config.toml
n_layer = 12
d_model = 256
n_experts = 32
experts_per_token = 2
d_expert = 96
d_shared_expert = 256
activation = "squared_relu"
moe_layers = [0, 1, 2, 3, 4, 5, 6, 7, 8, 9, 10, 11]
router_score = "softmax"
normalize_top_k = false
routed_scale = 4.0
balance_loss = 0.00451
balance_bias = false
init_std_router = 0.0213
lr_router = 0.000581
vocab_size = 31780
norm = "rmsnorm"
norm_eps = 1e-05
tie_embeddings = false
optimizer = "adamw"
lr = 0.00152
beta1 = 0.9
beta2 = 0.99
batch_tokens = 32768
seq_len = 2048
train_tokens = 223000000
steps = 6806
dataset = "wikipedia_en"
Below are experts of layer 5 (counted from 0) of a mixture-of-experts language model. Rows are named router (the router's row for the expert), down (a neuron's output weights, with its number) and show model dimensions 0-255. Each number is 500 + 50 x the weight over its row's rms, rounded and kept within 0 to 999. Numbers have three digits each.
After each expert's rows: a language model's description of what the expert responds to. This comes from a sample of Wikipedia text that the model never trained on.

# expert 13
router:481444426439526585558424423539412436519389545591524448429579440446557432456480430470560448464517561446440547512441415535476468477543557479476541502554415545564476521467529453468434513520471454444463429587435432440556442524562534484545527438535534407462464448536517543540576471436472550472509550568504479526481412437618503500529561499586451569459538427501564613556539490558569542534506471504526454593514571498517604521456485504489525506479500476551484544622522448443522528481403518536463483521479533478549523443443558453562565453518575505588483560540483505504494444545514521462528526460493437413441498458470511547402515412463465526553554577542491532523425487416566536505564401427576466581549555472539471513491465479497537485505551604450493511484442500463503448439524486
down0:480453508514555484437463473619528547516494490475513567500529475488512570448531485471620521463456520508548513534468581542493447510394563428491477455518508491532521528493587481517465512502487431487432423443557526436443493452491464503473477456578576591477582599490515498521512484421455503534546456484452592495464508584513427476443475448580564402477497413476538503605458481525526447500554559445500436516553501606506474431486652544453473513441454535566514469483563512628521428459458474421409543454392582452388459568562476517556511517443524497467448532489557403437642565475452493505469459556532521437515462605563515566519573523516431490516404581480555476479569562481508488505513541421525548419573530434506465480505531461545500472582534499528431432547520508475521467512507489
Description: A, an or the in "is an American ..." definitions before nationality and occupation words, also former, fellow, largest, Canadian.

# expert 27
router:489543477591472506447594469403513519518486511459437550473485508515569480417504468518463432562580523485448415573454530513574363506485608493538516470509505475508421538574444433514452520510456515467523453527523536545486496363448432472567553504504436557421505425497512479589542501470578482456481496436471496511493452497440400531564567470544440558540483499473427412487368430461481463560386546476472525515551416493495523492479460514477578526528478533516546488447471506430571462534487507516581488413546446430525500469489540514503542452459423488455447523530510536494515444510517549589566582572473525533405525454437545457497578506481456546506520574517393513464455434452377424561549527476540429485516545524408421565509432477607414493484492497429537518495505577397480536449566559
down0:437431426522468562499534442454535498486429551527440470528570523525526535385475520537521553503461412573442524520524498430479538522561504520463523445396512507579525457470393473469519457436473486353414532517510452592442452502492510506489505518503502491563469536434575542556649510576469585478486393459509443477527420444537504596497532474506562510597451501532455524492476467503577486473515601487528473543577428485448459603467577468500564518445539527504575462495582487444437519541506529448505506522507480479427526529549513548445497358548488463529489607443520401443548520471555434444527454459529510482460531544532430395490535475456528473481391456445504496440537594581457512491515532552499538542470405450506410543507535521532544530599401510474504474456510529544438577393502504
Description: Word-piece endings inside foreign personal names in rosters, cast lists, and draws, such as -ić, -sson, -aki, -as.

# expert 6
router:484492504507543451405504558474477469529486577479402558531508493646435561525487478476510554476463532515533506476573498413471593489545444545492542503445478507505525498433484629505491485537524449481471484477485449536469517586431576391481537451525525512573611475539428506496571514413564524544411549602412613440446408596557488536498529524544510487505538510623501468533495490473514436479453533524449519459581443495519512459500536511443484517452582481421527542595468412544494509486491424474474546469572464589520470445549462397472577556458438569518601488432518523507379436412489534575485512454488471512507443488493533571504536425471597472446460560472497562539494513458514483464483573467544454525426448519451421558499456523516395431590553478469490472579441520504395501486521512
down0:524526567527485590596435486516486494478513569553491527476505493444552550554452436447575445330475548424507507540489458460538556416511547500426490531467551566633561507523504505452601519434411462508489503552473582405513532550536477501444445446466507467411448517492526526475454503499343518544534534450540465476538529450497572523467515499535497448483440490519454544560545394485577432501499477513559595562483426538482559537451510449578470533451437545481592527465437453497463467507472479492482588459547504548482448455548423428609545457509456404417528442557502423454520467480493528556527471549524532488465587475496553471524497460441499470599422544518474553570564564507480485527569496503544445468408486530450478575569527478452631487475565489469521487414461453456518604462572481
Description: Opening parentheses and quotes after titles in discography and list tables, e.g. Beatopia (2022), plus section-heading markers ===, ?, and !.

# expert 7
router:397429487460556575399538539513518489474490513482468486519524463548512417522464467546460498502507525521574557511467549478535508494481494499409460474447476506494556494458509486496414567469468488556465554453575512532511497468455494505522560425495522420468496495487416542441448588599541503510467473518504549504419546465601533576400508537426509517475629462552460463456443429498482503595484509518560532495530522408449575509472525551556547470402517548441497554521445458466568570557535658397495445453486475553494425527549551533476503463401463466535474421449411484424463533464472452460414491501535576534509445476424532534456404547401514621522553582374573558510514523439428547487525577582514490461465504520433520445466461493385457539512559496410574526490567467522461511509569549
down0:622580509445469475559513483482495458504409591456446508461460430516572516413495512463555509558487471446474449568435527568476457510410578460538387484508473488592443489487446469545558459380504503528536606511539488473500442498499541511572542467527565484471527501488492569472452450491605492493450522436433522552429436434454509560574444484535557566396560518537549476483542421475487536517496558410501484492416473503439519604439511537547556414506438579575451480533524573529459537604472437382475588500508506557437557525498477448487494469473542465497487455329533484576608536521425500446441533518420479475492439426456578537589522530512425533484493524570465490520507452472545456519459442426512533407602470471507518515469389506504500464521479483467413489529460497502533471543487509
Description: Pipe separators between header or name cells in wiki tables, plus list colons and semicolons and sentence-initial He, In, The.

# expert 16
router:485466472482577561505495504532505451441457548457526462457501514588566465521442462541521519504541516438476454479519523478475472434440505448464515386480496501424538412454564535573443560487509498578517468404469516502487443525414550499413566576471510499498530446506539548515520421471484485470574506422549484485548430498502488533528486430463583455563525451533547574438522519502554421536512474463436509547606479491506537514653525577523418599461541466462589416503386609387535507481499499416436551371493518441551459436466495460467412481508522521474527385467486525402589503565520465546496506505585506431490428503492518544422439490534412502475527536592570412406470517492522518442422557490479510528492483452521538389597459480416486532549516410498532440442503478516437522428491528
down0:523440485441503463519522398412498521468455533450369560468519481479454499532523542533499518578494442615458520542467401470561519510483532512458422468499517531444494499400465459554529558542469565525500491530514505483493429527583511523517499470441637471475467499493434534481496468499487520437556472506548468546539453549593441438590457561481498466546526454454548478530536470548489574475379540473527476526544499487618575445582495512539530460418486438584480379498599519456486530577436471406396424424538534550513503445468515522472597530504467471511549510504461595469375473498546542514522496516548518463548567461402411526456491524490388549473509569523463448465518414434442490510560476476455588504477456445446491473480564470411446527493550542592469463436524663534493531456456502
Description: Numeric cells and pipe separators inside sports statistics and league tables full of digits, such as 0 | 0, 29, 158.